config = dict(
    hidden_size=192,
    d_shared_expert=0,
    moe_layers=[0, 1, 2, 3, 4, 5, 6, 7, 8, 9, 10, 11, 12, 13, 14, 15, 16, 17, 18, 19],
    router_score='softmax',
    routed_scale=1.0,
    balance_loss=0.00756,
    balance_bias=False,
    router_logit_norm=1.0,
    init_std_router=0.00936,
    max_seq_len=2048,
)
Below are experts of layer 6 (counted from 0) of a mixture-of-experts language model. Rows are named router (the router's row for the expert), up (a neuron's input weights, with its number), down (a neuron's output weights, with its number) and show model dimensions 96-191. Each number is 128 + 24 x the weight over its row's rms, rounded and kept within 0 to 255.
Before each expert's rows: "comes before" lists some tokens at least twice as common just after its tokens as in all text; "mostly gets" lists some tokens that are sent to it at least half of the time. This comes from a sample of Wikipedia text that the model never trained on. Tokens count by the router's weight.

# expert 2
comes before: "ed", "s", "ing", "ly", "er", "c"
mostly gets: " new", " develop", " small", " back", "row", " join"
router [110 111 117 172 164 168 130 147 122 109 146 133 136 139 125 134 109 118 136  91  98 143 132 114 125 116 134 122 116 126 162 143 106 138  88  67 115 125 117 179  99 130 160 112 114 147 103 129 146 173 102 142 110 141 102 139 133 123 159  94 179  99 142 145 115 147 113 130  92 159 117 123 104 116 112 112 153 103 117  98 159 152 119 187 148 188 138 103 104 176 111 148 115 139 130 160]
up0 [116  84  96 140 133 126 106  96 125 124 147 143 122 143 104 103 155  53 170 148 119 157 147 106 150 102 115 105 112 156 101 149 184 102  82 114 136 146 154 120 165 124 153 118 145 127 130 112 121 144 120 113 111 133 151  92 189 165 123 114 146  91 135 109 145 164 141 125 111 109 108 146 148 129 150 132 149 129 126 142  92 127 137 109 139 186 138 119 136 102 148 116 101 104 158 142]
down0 [174 110 148 138 138 151 135 130 113 113  98 149 140  77 145 162 131 164  94 118  94 135  87 159 113 179 129 144 152 119 148  95 147 174 134 159 134 113 143 118 116 127  94 141 149 131 107 109 130 128 167 150 122 151 111 175  98  94 159 149  70 172 156 107 122 109 106 132 154 102 156 135  71 138 117 105 131 143 126 158 117 160 106 139 160 124  94 128 151 115  91 125 129 131 139  95]
up1 [142 125 116 146  98 131 113 136 127 119 142 149 181 135 121 125 151 160  99 114 138 141 123 100 141 121 122 143 134 167  80 164 110 178 105 106 119 123 128  98 121 145 126 147  78 132 153 119 129 124 115 139 128 177 123 133  99 126 161 126 142  89 123 148 130 123 123  96 133 114 113 127  82 126 153  82 114 140 134 144 114 134 138  81 103 127 114 118  91 109 147 145 116 104 169 173]
down1 [116 155 135 142 158 151  81  76 162 178 103 142 139 110 140 142 110 125 195 136 154 125 132 156 120 135 127  92 103 128 138 121 124  98 154 121  88 113 118 129 148 118 141 153 144 101 145 127 128 137 118 140 107 108 141 137 157 157  74  98  71 166 115 119 122 102 142 155 112 138 145 101 144 140 106 142 135 132 133  91 147 128 139 131 127 117 135 165 140 116 128 108 179 125  76  95]
up2 [129 137 130 136 143 125 145  63 122 164 130 131 118  93 106 115 157 132 142 111 132 115 138 145 165 100 128 172  90 151 116 154 178 167 161  84 163 145 135 103 133 137 110 137 137 111 108 152 157 153 126 101 158 175  99 144 137 137 171 126 119 130 167 145 143  95 119  95 162 106  95 108 130 110 132 125 124 107 103 109 100 133 136 150 100 158 131 131 112 167  96 144 177 162 117 125]
down2 [102 128 118 120 113  87 113 124 109  99 133 104 141 182 152 103 125 110 141 105 125 101 138 105  93 162 148  86 144 107 122  97 102 105 121 176 119  93  91 138 125 116  96 137 109 112  90  80 100  87 154 165 162  95 139 116 131 171 113 120 137 127  77 135 115 154 145 127  77 146 129 146 175 138 166 125  71 149 138 134 116 148 129 147 118 119 116 143 147 131 170 114  87 118 170 181]
up3 [187  90 154 127 126 124 121 109 132 152 123 105 152 161 102 124  88 114  95 173 108 127 176 121 141 147 168 140  64 163  88 131  95 111  93 147 169 140 115 137 137 136 138 161 125 137 121  96 141 160 114 121 140  94 104 113  96 132 136 126 154 152 103 116 167 173 104 143 161 121 129 124 112 137 141 149 137 163 122 136 157 121 153 110 158 165 110 116  81 159  79 130 125 123 134 138]
down3 [119 160 115 176 147 144 139 129 135 139 111 165 114 108 138 146 168  83 163  91 116 138  85 139 165 121 130  80 148  81 144 140 136 102  96 144 128 117 133 139 157 111 131 162 152 165 123 134 138 142  86 156 155 125 129 149 151 128 119 130 117  97 105 120 126 141 173 120  88 119 122 123 133 137 130 116 121 160 147 127  34  99  80 116  82 162 135 120 156 119 122 129 129 114 152 100]
up4 [131 160 107 133 124 112 142 145 136 164 141 115 129 111 152 117 112 120 121 105 109 163  99 107 160 147 146  95 119 144  80 177 175 141 163 155 162 137 129 116  74 138 146 128 115 150 128  91 124 138 160 128 105 133  95  77  96 125 127 119 152 103 154  68 151 116  73 138 117 115 105 130 151 128 127 115 161 117 136 167 161 132 106 114 177 153 137 147 162 106 147 151 144  94 138 148]
down4 [127 132 170 115 143 124 112 123 103 109  86 150 116 132 133 158 123 116 149  86 180 110 135 118 137  94 116 151 177 117 132  91 139 152  92 119 126  84  92 157 157 144 143 130 163 121 121 154 131 146 108 108 123  94 122 171 159 120 151 133 136 117 106 162 105 102 127 158 136 113 178 123 144  99 126 124  92 162 136 142  97 122 153 107 130 158 141 123 104  70 132  78 118 121 171 114]
up5 [143 117 126 138 130 170 171 113 136 122 160 134 142 161  85  75 101 115 144  92 146 172 120 142 160  98 128 141 116 124 111 147  87  79 113 133 126 156 147 162 142  78 122 125 104 139 113 138 149 158 157 128 111 137 100 116 103 138 143 126 134 151 141 140  73 181 130 121 142 117 141 103 132 142 152 163 121 143 171 131 111 164 128 161 143 119  73 168 126 129 145  99 168 161 117 128]
down5 [ 88 137 131 140 101 131 142 124 133 111 138 103 155 107 187 140 173 126  90 172 103 147 158 136  81 124 138  92 120 111 141 156 124 155 119 143  91 154 111 109 121 131 149 119 153 111 103 121 138 160 134  74 125 128 147 122 163 130 151 100 126 132 112 133 146  65 132 109 113 135 126 127  90 112 127 119 171 177 118 116 108 119 115  95 120 149 122 116 116 136 118 134 111 119 136 117]
up6 [141 121  66 134 110 123 100 130 129 152 133  90 108 181 125 101 156 149 122  84  81 117 123 120 112 104 122 177 114 121 103 110 128 106 172 133 174 100 142 112 120 137 148 144 118 167 120 133 165 180 135 145 149 148 143 133  77 114 142 180 108 106  97 132 141 157 121 140 132 134 157 125 110 116 129 122 112 115 118 109 134 148 124 134 144 109 134 111 119 124 178 153 111 118 114 117]
down6 [122 142 155  77 136  93 168 154 165 117 102 140 149 150 147 141  85 130 124 161 154 179 174 150 158 167 156  87 110 133 106 123 103 119 139 143 119 135 129 145 134 138 143 113 114  87 178 121 112 108 149  96 104 154 110 138 127 138  94 108 166 129 105 136  98 136 125 112 148 127 121 110 128 102  96  99 123 157 134 143  99 120 144  98 130 142 138 140 141 147 122  90 171 144 172 149]
up7 [135 163 142 124 142 127 183 129  92 150 166 136 128 129 151 136 124 121  63 130 144 103 144  69 133 114 120  94  75 176 130 131 112 126 104 137 127 124  85 138 106 157 138 110 132 128 134 151 140  94 179 147 136  86 156 150 103 119 111 107 162 134 146 122 136 145 118 120 167 121  91 103  88 135 117 103 144 182 109 128 105 148 163 144 110 123 111 177 139  90 121 104 170  95 139 163]
down7 [123 102 142  84 138 142 104 185 108 110 116 134 121  92 122 174 115 117 142 131 148 162 138 146 118 155 134 134 112  95 133 123 148 144 166 118 146 132 112 146 125 121 128 123 145 118  80 142  97 107 104  96 169 133 149 114 152 110 111 121 152 133  65 139 160  90 143  90  96 142 143 150 157 106 100 130 110 125 127 149 133 121 146 148 134 117 138 113 144 167 107 140 134 144 169  79]
up8 [145 100 163 127 170 109  99 152 125 184 121 150 126 102 131  82 134 121 137 108  97 128 164 154  89 137 125 126 144 174 115 128 118  89 133 120 107 128 147 149 172 147 137 101 138 103  75 113 134 163  74 123 138 119 132 125 110 137 109 125 163 167  94 114 136 122 148  63 149  87 133 106 142 100 160 117 134 116 139  95 110  98 137 127 128 126 106 120 111 134 102 133 157 105 103 138]
down8 [105 134 152 173 141 168 109 131 113 127 160 139 154  87 132  74 165  86 131 108 162 126 108 122 143 117 134  89  93 114 117 138 124 154 131 110 158 118 118 138 121 157 147 151 102 134 150 152 111 132 132  85 121 106 113 127 135 100  92 150  97 142  70 142 123  86 147 114 147 103 121 128 153 154  95 128 163 146 149  93 141 161 110 110 106 152 108 154 140  98 118  86 124 100 112 139]
up9 [133 122 150 159 149 144 129 128 106 127 193  82 136  96 143 191 133 101 171 141  92 110 131 106 158 148 131 135 144 106 152  84 105 109 117  66 161 154 133 173 132 152 110 175 125 148  90 117 139 159  79 125  97 145 102 124 151 115 145 104 120 133 106 100 104 136 126 113 112 124 115 121  72 138 127 138 115 120 124 176 171 148 135 144  99 125 135 132 142 176 137 149 131 121 132 129]
down9 [143 128  96  79 107  93 173 114 172  72 149 130 122 138 134 126  92 150  97 141 186 128 148 140 131  97 118 125 123 127 129 146 151 126 114 146 130 137 116 144 148 122 122 112 164 152 157 111 130 129 147 109 137 108 184 146 101 135  81 116 139 159 163 189 112 124 124 151 134 146 139 141 118 135 164 186 111 154 142  74 159 109 109 138 109 133 148 128 124 132 110 134 120 164  97 140]
up10 [153 115 117 178 128 143 165  83 180 122 195 112 102 164 152 132 156  93 144 116 143 151 162 114 124 151 123 113 129 163 145 132 130 168 125 124 140 133 143 126 121 152 169 150 107 144 161 116  81 183 118  91 149 106 126 135 166 130 103 127 136 132 106 114 124 104 128 168  72 126 135 100 130  93 139 122 131 140 120 135 134 111 140 107 150 116 113  92  97 104 154 103 102  77 107  92]
down10 [118 103 134  98  97 121 105 140 107 125 104 124 112  93 130 163 104 153  88 171  98  83 146 110 155 108 127 155 123 118 125 111 122 147 121 129 103 134 141 117 128 152 125 135 154 110  81 143 161 126 150 174 147 151  99 147 117 111 141 143 120 124 121 125 131 149 112  83 195 136 173 132 109 158 136 104 107 117 151 102 118 121 127 124 126 141 158 160 145 114 149 146 158 170 198 178]
up11 [121  99 118  99 113 146 137 134 144 129 119 175 130 109 129 134 112 119 176 140  98 117 132 111 121 137 160 147 149 127 127 127 119 132  94  90 142 134 121 145  96 130 125 141 170 157 118 123 137  91 189 134 128 118 116 146 144  85 172  87 143  79 114 127 168 143 115 104  91 164 125 153 141 131 109 160 130 112  99 138 124 102 153 142 121 129 157  98 144 131 101 134 151 120 103 102]
down11 [164 151  79 140 146 106  78 135 163 141 131 126 113 131 135 102 183 121 120 152 167 127 116 150 150  92 140 119 134 114 120 132 127 156 145 135 125 143 130 115 141 114 131 177 107  71 171 131  88 107  97 140  83 143 135 141 128 126 118 143 114 160 110 143  76 114 151 117 147 132 156 146 106 191 130 119 114 157 152 104 126 169 137 132 114 117 125 130 134 160 146 122 145 135 115 172]
up12 [123  99 156 162 160  95 125 112 118 108 110 135 170 119 114 146 147 144 125 129 113 118 139 123 130 153 144 123 111 116 160 127 123 118  86 103  77 120 134 112 100 147 106 124 177 142 162 152 107 142  44 141 132 135  75 167 104 124 120 125 143 151 136 140 120 143 127 104 146 133 118 105 141 152 138 112 111 169 128 174 143 123 145 150 122 107 171 105  73 112  97 147  86 112 160 119]
down12 [137  96 145 112 141 169 162 136 156 146 108 165  89 127 118 145  98 134 123 171 169  83 125  92 142 114 123 110 116 131  64 153 154 141 108 151 116 128 103 148 100 128 142 162 102 135  79 125 167 153 146  91 122 145 131 110  96 101 135 164  90 124  95  98 127 137 141 104 142 114 149 122 147 127 127 150 112  94 128 143 101 110 116 149 182 110 127 108 142 131 118 112 171 121  99 158]
up13 [137 143 111 120 121 147 132  83  60 147 126 133 145 116 121 133 160 167 119  98 170 156 169 145 165 162 139 115 156 106 152 115 142 114  80 131 137 126 120 113 131 149 183 112 148 142 139 137  59 163 134 131 111 111 149  93 150 145 198 130 169 120 154  96 120 114 128 147 123 129 126 126 149 139 112 130 144  90 121 150 154 138 128 117 138  80 115 130 138 133 136 128 139 185  82 146]
down13 [146 112 119 136 133 123 138 127 138 149 135 140 128 135 126 129  88  95  78 151  84 117  84 126  91 114 136 124 127 199 109 150  86 147 167 161  80 117 122 110 141 112  81 140 113 138 105 142 176 117 161  96 139 103 108 162 119 130  93 111 133 141 112 130 136 117 131 115 127 131 120 122 123 132 165 137 128 144 125 125  88 124 161 132 106 164 109 122 116  94  98 161 147  79 155 146]
up14 [100 143 126 191 150 119 114  87  83 111 138  67 142 138 139 120 139 128  86  89 118 123 121 152 116 114 104 114 135 158 126 135 114 127  98 160 107 101 150 143 123 147 149 138 132 111 178 111 149 171 178 110 100 105 154 130 138 141 152 112 116 120 119 145 140 105 125 119 109 104 126 115 119 104 146 125 149  76 109  85 131 132 146 108 131  78 148  87 145  80  87 151 154 143 114 172]
down14 [144 107 134 138 106 111 137 179 174 129 137 164 114 150 142 120 140 173 136 157 129 153 117 146 115 121 148  99 111 107  98 127 124 173 151 107 126 152 110 136 128 140  95 124 141 139  93 153 108 125 150 134 112 158 153 109  87 165 127 157 127 135 121  66 140 142 111 144 147 106 158 137  85 104 153 165 120 128 136 181 116 126  99 139 129 203 102 138 118 145 175 103 104 151 106 128]
up15 [ 92 155  98 105 158 117 159 115 122 134 115 137 127 129 105  69 145 149 153 167 125 137 100  84  98 102 130  83 143 145 109 101 143 148 120 141 153 140 163 146 133 143 119 102 131 174 134 206 139 141  99 154 148 182 150 121 123 132 136 124  99 113 123 123 127 158 138 128 123 132 139 133 147 107 124  95 140 131  94 105 128 154 163 137  97 122 151 166 135 101 131 146 149  73 157 139]
down15 [ 83 113 127 127 119  92  87  90 121 116 137 137 140 158 143 151 138 134 103 120 141 142 146 128 147 176 143 145 147 137 106 120 167 102 156 136 114 141  66 110 128 112 190 175  68 131 145 113  85 159 143  99 149 105 119 130 148 106 105 112 111 144 133 118 107 106 155 164 140 162 135 102 140 139 135 163  96 157 152 174 106 151 111 102 120 113  91 131 138 139  81 114 147 180 127 124]
up16 [163  98 131 158 127 120 140 108 153 127 120 106  97 165  75 130 141 143 130  98 124 122 149 132 126 152 102 108 161 134 155 111 139 146 145 159 115 141  92 123 122 150  87 138 110 111 138 138 196 161 118 141 134 143 119 102 120 141 147 100 186 145 109 175 109 156 146 146 127 147 122 149 109 139 118 122  82 177 130 128 130  91 120 104 131 116 151 106 114 137  99 130 119 103  94 115]
down16 [155 139 142 129 141 117  65  98 124  78 143 159 143  99 138 151 113 131 121 113 140 150 152 170 131 103  88 128  86 119 142 111 139 103 169 124 130 111 146 125 146 164 130 124 114 135 112 161  86  92 110 128 113 127 125 142 129 114 105 127  90 133 132 121 152 146 120 125 155 108 141 148 144 146 109  94 171 134 154  96 115 158  99 134 104 149 141 142 108 154 121 154 168  98 143 131]
up17 [ 89 156  99 106  80  97  94 126  91  97 107  79 130 164 116 135 118 109 142 127  94 156 155 145 162 157 107 149 148 147 114 116 107 113 124 139  99 142 114 129 140 155 123 165 103 155 110 114 126 192 117 104  81 126 123 128 129 157 129 114 141 108 159 166  98 147 128 145 144 109  95 133 164 108 120 103 141 116 110  99 144 144 165 141  95 167  93 101 116 106 119  94 130  79 121 126]
down17 [ 94  88 119  69 164 138 184 124 115 128 151 159 144 109 143 108 127 181 108 125 129  99 167 137 140 113 133 109 109 125 118 135 115 134 136 132 146  98 153  97 140 135 134 141 109 144 171 143  93  85 161 128 139 133 135 135 139 112 119 132 140 102 136 138 187  99 130 129 126 126 149 104 106 155 160 103  75  98 134 146 130 135 103 105 148 103 100 159 115 159 102 116 120 136 133 117]
up18 [143 115 127 163 111 142 140 141 101 141 128  97 154 152 160 168 112 135 133 115 123 148 141 163 130  97 110 128  65 135 116 145  67 146 109 140 127 132 130 105 131 121 152  81 129  90  90 165 139 142 136  99  88 133 131 104 148  78 154 158 149 138 131 116 149 137 165 138  69 117 134 127 138 154 131 127 110 137 106 110 105 152  91 120 160 134 130 111 141 117 142 162 176 117 131 137]
down18 [122  85 102 102 150 138 143 134 120 117 108 127  95 120  93  62 148 138  78 135 123 107 129 117 111 205 132 116 152 135 100 144 104  83  99 150 142 128 115 144 101 193 169 124 122 134 165 142 103 149 124 153 149 114 140 124 130 150 138 116 113 136 171 124 151 113 152 151 122 157 104 125 124 138 112 104 156 140  89  98  87 106 140 150 103 136 157 141 105 103 110 113 148 123 173 104]
up19 [153 129  74 127 123 131 165 159 171 102 133 129  99 112 130 100 163 118 118  93 135 125 148 144 168 133 107 134 131 110 146 117 142 154 152 122 129 176 128 150 115  91 146 116 138 116 151 134 119 121 126 182 140 114  88 127 121 112 151 115 113 109 187 128 136 159 147 121  96 152 128 109 166 142 146  79 144 196  88  93 154  91 138 163 119 116 116 116  93 164 146 128 142 134 121 122]
down19 [103 148 138 112 114 142 129 108 133 142 129 105  94 139 110 147 148 152 144 112 120 113 100 103 142 142 102 149 153 136  85 168 121 172 131 148 136 112 127  84 137 157 118 153 107 129 143 106 101 110 116  86 147 146 145 105 121 107 107 114 118 194 125 124 118 110 152  81 153 118 137 146 161 127  82 155 109 125 149 130 146 136 174  60  96 132 160  90 151 101 125 153 123 117 115 111]
up20 [133 145 125 181 119 116 133 122 149 156 174 131  88  95  94 127 142 132  94 169 101 135 156 129 171 121 157 117 144 108 184 152 135 132 170 134 173 111 112 135 115 132 173 138 139 104 117 119 144 163 152 123 191  94 112 128 101 115 135  80  98 131 158 107 102 133 125 148 140 111 130 139 155 143 109  88 155 163 121 107 153 114 131 126 116 118 149 127 125 162 127 105 130 154 109 110]
down20 [119 103 131 144 155 147 120 161 122 108 166 144 110 127 123 129 134 125 155 134 159 138 151 120  99 118  93 123 109 147 135 126 123 125 127  97 100 163 147  94 110 156 165 159 147 159 144 157 121 137 110 162 111 146 192 146 121 125 101 100 137 156 109 152 147 132 131 128 144 127 130 160 125 125 125 149 128 124  88 118  93 140 107 109 109 132 148 119 150 121 182 103 122 105 162 172]
up21 [110 105 129 133 113 138  86 130 115  88 103 146 117 138 166 155 128 114 114  93 101 132 150 133 120 167 119  88 124 139 112 127 145  99 125 139 105 109 149 148 141 113 154 105 115 150 119 144 158 162 144 118 121 119 168  86 135 147 149 183 166 104 165 159  98 154  91 115 103 132 142 133 106 106 136 102 137 160  82 159 128 130 173 143 146 113 123 126  76 147 133 112 168 107 112 151]
down21 [111 107 160 115 143 123 141 132 132 125 176 140 143 125 137 161 124 171 124 115 162  99 122 121 109 129 112 175 147 135 125 121 135 129 114 118 129 162 167 128 139 120 124 162 117 130 112 164 104 108 147 137 136 136 116 149 113 158 108 111 107 156 112 136 160  87 146 103 154 117 148  99 145 179 148 150 104  94  91  94 132 107 134 130 115 124 169 148 141 140 106 128 145 147 108 123]
up22 [123 142 114 136 103 116 140 110 120 129 125 119  93 155 114 146 107 131 148 126  91 137 167  91 136 129 145  91 132 114 155 134 113 148 131 130 114 141  91 136 135 119 162 132 126 130 119 149 124 104 145 154 120 133 163  84 124 144 113 110 155 164 135 128 107 123 134  85 139 122 105 119 146 133 152 130 114 120  96 195 124 108  79 113 122 157 135 149 177 120 137 141  92 146 132 193]
down22 [112 129 129 138 134 163 132 168 136 110 113 128 148 110 154  87 129 127 107 142 119 106 101 128 143  91 115 149 111 160 133 123 141 131 131 100 131 138 128  96 143 131 107 131 151 107 149 121 140 146 116 154 164 121 117 198 127 160 168 144 110 118 121 140 129  78  94 170 130 109 160 190 103 135 147 138 107 139 132 117 111 103 152 141 187 119 150 155  76 132 158 117 134 106 156  59]
up23 [122 137 151 121 173 132 154 130  97 140  89 146 137 142 131 147 141 123  86  85 134 102  78 151 138 128 148 113 120 163 117 125 107 123 125 129 127 135 165 118 155 157 101 158 151 158  92 122 128 144 155 182 127 107 133 217 129 138  89  98 110 117 141 124 137 113 117 140 126 129 108 119 144 129 130 124 122 135 140 148 132 165 170 126 135 131 126 135 137 178 159  92 165  87 152 128]
down23 [177  93 123 145  55 114 115 139 119 112 132 125 148 130 121 120 110 130 167 165 130 135 141 128 129 146 126 155 127 108 154 121 118 113 112 120 166 121  69 105  91 108 147  85 137  80 164 137 122 120 130 119  83 142 124  81 135 133 133 190 158 136  97 121 138 140 114  91 149 125 122  89  73 127  96 103  84 117 127 115 142 149 102 126 133 159 175  74 150 141  99 159 121 134 126 134]
up24 [140 138 118 169 120 136 104 148 120 131 132 114  95 121 145 145 146 147 122 124  89 120 139 125 101 113 129 159 153 147 106 171 127 140  84 142 147 110 131 154 124  90 140 129 118 125 145 130 104 152 111 144 136 117 133 143 143 117 121 117 163 168 121 136  97 137 139 115 138 169 130  99  79 119 124 119 119 114  98 144 138 162 105 106 169 104 178 202 148 147  99 136 145  73 156 143]
down24 [143  91 125  80 139 113  90 104 132  77 116 120 119 137 175 165 120 133 159 142 137 122 109 114 116 137 128 115 129 115 186 119 133 136 111 112 180 202 116 134 103 141 105 115 107 142 119  98 124 103 124 131 151 123 136 123 142 137 120 135 135 141 116 137 142 164 129 124 100 145 119 114 126 109 105 150 134 161 135 116 141 106 129 162 135 121  99 133 114 151 107 162 113 119  97 124]
up25 [ 91 148 151 124  98 145 122 129 151  91 151 136 102 151 109 149 149 188 166  73 107 128 107 121 138 102 138 164 104 109 134 175  81 133 146 117 104 136 138 132 123  85 150 131 112 151  88 145 161 157 111  86 136 130 168 122 121 139 119 100 134 122 100 126 146 100 100  96 101 138 134  83 131 149  83 141 120 110 136 119 167 132  95 123 102 164 141 142 134  85 105 114 115 129 116 133]
down25 [ 75  76 113 179 107  89 145 115 139 135 126 109  94 121 179 129 166 117 131 152 126  99 153 142 120 146 114 132 120 118 144 143 150 115 108 152 162 133 155 124 167 138 161 126 136 131 186 110  96 170 151 133 120 128  84 141 141 116 156 128 130 151 127 119 130 138 149 164 162 113 130 155 171 128 156  71 129 113 118 110 111  99 111 153 170 140 165 149 137 138 130 119 120 133 124 100]
up26 [ 88  75 144  99 116 122 121 136 135 100 146 111  95 136 144 141 149 145 140 114 127 131 132 125 172 121 105 104 147 109 160 132 129 125  92 145 120 107 119 125 149 130 144 135 133 122 123  91 145 178 166  90 151 107 201 172 111 136 141  99 126 163 139 126 120  94 122 144 211 112 193 101 120 177  94 125 160 127  99 118 133 137 138 123 150 127  96 128 158 157 132 167 141 127 102 188]
down26 [ 99 110 127 186 128 122 148 110 133  97 112 139 145  79 104 116 155 102 130 112 161 145 109 135 108 122 148 108 115 105 168  88 162 114 111 112 144 101 150 167 137 132 152 109 139 161  89 150 110 109 164 149 112 145 122 143 115 111 133 163 109 111 122 142 139 148 100 123 127 140 106 152 109 106 154 121 122 128 111 147 127 122 121  99  94 118 129 168 141 134 112 129 130 139 147  87]
up27 [156 111 148 157 134 144  97 118 123 137 111 138 137 144 132 107 147 143 138 101 144 137 106 164 114  80 139 129 141 128 108 104 110 102  90 145 156 145 202 169 171 149 183 109 134 133 118 148  95 105 132 136 149 151 155 139 124 161 140 127 136 123 114 136 138 115 111  91 103 103 156 104 129 157 134 163 127 139 105 100 124 117 145 159 149 127 126 143 117 149 154 115 120 109 148 127]
down27 [100 135 103 105 140 111 145 155 158 140 146 110 126 130 106 119 115 119 135 115 138 114 105  99  87 146  97 145  92 123 155 115 117 174 148 142 124 102 111 116 133 148 123  93 130 120 131 129 138 161 133 154 106 123 119 124 104  88 127 108 131 138 158 148 108 146 148 157  76 161 164 131 182 176 121 133 128 141 130 162 123 132 110 150 154 118  81 109 111 118 147 137 118 133 106 120]
up28 [151 128 122  90 134 151 137 140 121 120 129 104 114 148  99 143 130 144  63 134 143 104 114  97 126  90 162 163  49 142 162 107 128 130 141 106 154 140 170 136 119 115 154 106  92 181 132 124 148 108 121 125 108 116 112 114 166 160 109 140 157 107 119 142 124 100 108 161 138 105 156 101 128 115 124  99 146 130 115 112 130 106 116 163 128 132 142 155  94 158 119 132 126 151 188  99]
down28 [116 131 125 162 117 109 120 116 184 128 101 145 174  92 102 121 145 132 152  96  96 157 152  99 110 106 114 118 154  81 122 144 136 130 148 134  73  65 149 146 167 113 133 147 103 146 162 135 120 177 113 142 143 126 145 154 133 126 120 112 157 186 112 116 144 147 118 118 114 119  98 170 112 165 136 118 143 102 126 186 113 114 133  70 135 105 141 128 100 143 111 161 151 123 116 149]
up29 [107 122 159 162 157 159 109 149 111 137 173 140 139 143 120 129 134 137 137 104  84 115  99 124 128 101 129 140 117 177 164 105 101 158 120 173 116 110 106 139 131 147 140  96 127  90 144 135 121 128 137 107 108 174  49 181 127 140 143 112 113 121 145  82 159 126 108 108  94 129 130 135 146 146 106 130 136 165 110  98 112 165  95 152  83  77 152 125  91 118  94 141  88 129 122 121]
down29 [157  96 118 138 120 105 176 112 136 161  67 141 143 169 141  84 102 143 147 117 147 147 143 113 136 165  95 144 103 112 126 122 148 142 122 175 139 131  99 125 117 124 131  91 177 159 155  65 113 125 132 185 138 179 123 102 150 133 107 131 153 140 131 173 104 121 113 136 140 160 128 153 108 102 126 141 133 120 148 177 184 114 170 124 164 158 135 112 113 148 162  97 149 151 118 167]
up30 [122 125  75 155 107 133 140 160 138 159 123 143 132 128 145 169 120 115 124 162 129 147 127 102 122 115 114 148 138  97 181 115  76 117 129  87 152 160  99 106 131 134 147 132 105 141 102 103 132 176 116 143 141 138 101 136 133  85 126 158 125 127 179 115  95 115  95  71  96 163 104 123 133  89 137 156 129 116 159 159 116 135 182 142 126 140 139 118 123 162 151 135 142 165 142 133]
down30 [133 114 128 102 150 114 134  99 129 125 153 113  79 152  98 111 142 116 133 118 128 110 121 143 123 174 153 127 143 124  87 155 121 126 104  89 119 125 118 111 157 155  99 152 115 129 121 145 152  61 147  88 106 131 103 105 159 122 132 195 108 114 154 170 161 133 165 139 168 126 136 116 113 125 107 155 149 136  79 102 149 149 129 139 134 130 135 119 173 109 121 125  90 104 112 139]
up31 [115 137 159 137 106 101  91 126 128 124 173 147 169 101  93  65 178 124 137 116 122 100 128  87 105 121 116 157 139 100 158 116 119 141 137 142 143 112  99 134 108 151 140 152 110 102 137 141 140 154 107 115 147  89 122 145 118 160 164 147 169 132 122 166  85 136 130 101 155 186 138 142 110 127 147 138 134 128 132  98 153  93 114 127 114 154 143 118 100 175 158 124  86 108 124 123]
down31 [118 102 142 105  99 161 153 139 109 132 121 124 105 121 129 181 109 151  90 156 129 140 136 108 136 103 125 157 120 164 130 161 168 100 133 170 128 150 171 103 106 125 104 147  65 156 137 124 162 135 153 153 130  99 161 111 124 176 129 103  91 128 129 113 153 127 122 138 107  66 142 104 171 108 153 110  94 148 132 120  93 127 148 104 145  70 108 135 135 144 118 133 146 144 121 123]
up32 [154 145 109 138  89 126  95 121  98 156  81 129 132 102 113 123 136  78 127 151 122 157 140 143 100 117 121 111 170 153 188  95 103 162 167 126  96 134 119 125  84 139 158 100 145 154 106 120 177 140 109 128 141 138 131 173 133 116 130 109  92 115 127 181 149 154 132 114 155 174 138  93 128  96 157  97 124 169 129 155 148 131 101 155 130 131 141 149 141 167  96 144 103 132 101 160]
down32 [104 182 133 160 138 175 129 140 144  95 117 109 145 153 156 128 124 146 123 117 102 135  92 119  93 157 144 128 126 128  63 120  92 112 136 126 120 121 131 142  79 139 137 160 110 129 121 124  94 101 114 145 108 153 148 100  85 129 139 120 142 137 137  96 152 162 110 113 116 123 138 120 135 144 121 164 124 132 116  94  87  99 114 100 108 168 148 138 128 118 138 137 113  86 181 110]
up33 [162 143 116 138 149 150 153 131  86 141 123 162 104 103 124  99 151 140 135 145 127 175 132 141 130 122  92 138  92 150  96 175 145 143 127  90  99 107 109 161 128  84  98 124 147 128 109  99 140 135  89 146 110 126 124 121 137 120 126 131 126 116 128 132  93 130 145 152  99 149 112 109 155 109 134 135 164 144  61 148 134 124 134 122 139 165 132 145  40 135 104 149 139 139  66 127]
down33 [ 90 139 112 138  96  92 118 134 133 133 147 205 105 142 149 141 151 112 129  92 123 112 105 144 111  84 141 121 122 119 132 119 107 119 134 162 149 174 106 138 129 148 106 122 104 152 108 105 148 105 151 160 147 119 103 100 105 104 159 133 134 111 184 131 121 114 105 107  93 112 104 110 181 118  98 114 141 136 107  81  97 136 103 178 137  79 108 102 170 144 137 122 144 141 134 117]
up34 [118 127 208 161 130 104 162  99 154 106 149 124 100 143 126 124 109 139 116 139 121 161 118 112 120 155 148 142 128 123 127 107 101 107 122 157 102 137 171 185 129 131 124 106 123 189 167 117 134 114 145 170 155 113 135  89 123 149 125 206 148 138  83 118 138 115 186 116 100 148 164 117  95 150 115 121 132 128 119 137  71 155 119 122 132 146 124 133  79 125 128  99 138 159 138 168]
down34 [169 179 101  83 118 151 131 126 112 121 143 108 139 106 134 136 155 118 103 118 140 104 139 149 140  97 140 111 137 135 169 148 140 127 133 160 118 142 117 115 144 127  96 110 153  59 108 108 153 162 138 133 129 136 122 135 116 100 134  60 152  99 167 102 125 146  53 170 149 100 100 118 116  89 134 119 114 129 142 148 161 124 132 116 151 130 147 165 148  95 138 146 125 125 140 114]
up35 [127 126 105 182 130 128 182 131 123 168 154 124 157  65 101 121 101  86 113 134 124 121 108 116 158 177 119 171  97 118 150 127 117 119 109 113 136 146 120 112 123 137 116 120 127 156 157 143 156 143 128  90 105 131  79 157 119 112 140  95 143 144 128 137 184  66 156 185 116 154 170 118 136 167 102 114 174 119 102 158 148 103 108 146 160 146 152  90 122 152  92 157 130 133 145 114]
down35 [144 139 142 101  98 142  68 109 181 117 127 118 126 170 130 108 134 106 102  88  92 129 126 135 139  98 145  83 162 107 143 121 123 103 144 126 120  98 137 120 138 128 156 159 129 143  95 111 123 113 142 141 135 132 180 138 160 147 135 162 149 169 112 105 106 167  90  79 128 143  87 152 161 102 147 152 110 108 190 144 122 149 144 130 131 110 128 174 142 113 160  96  90 161 136 175]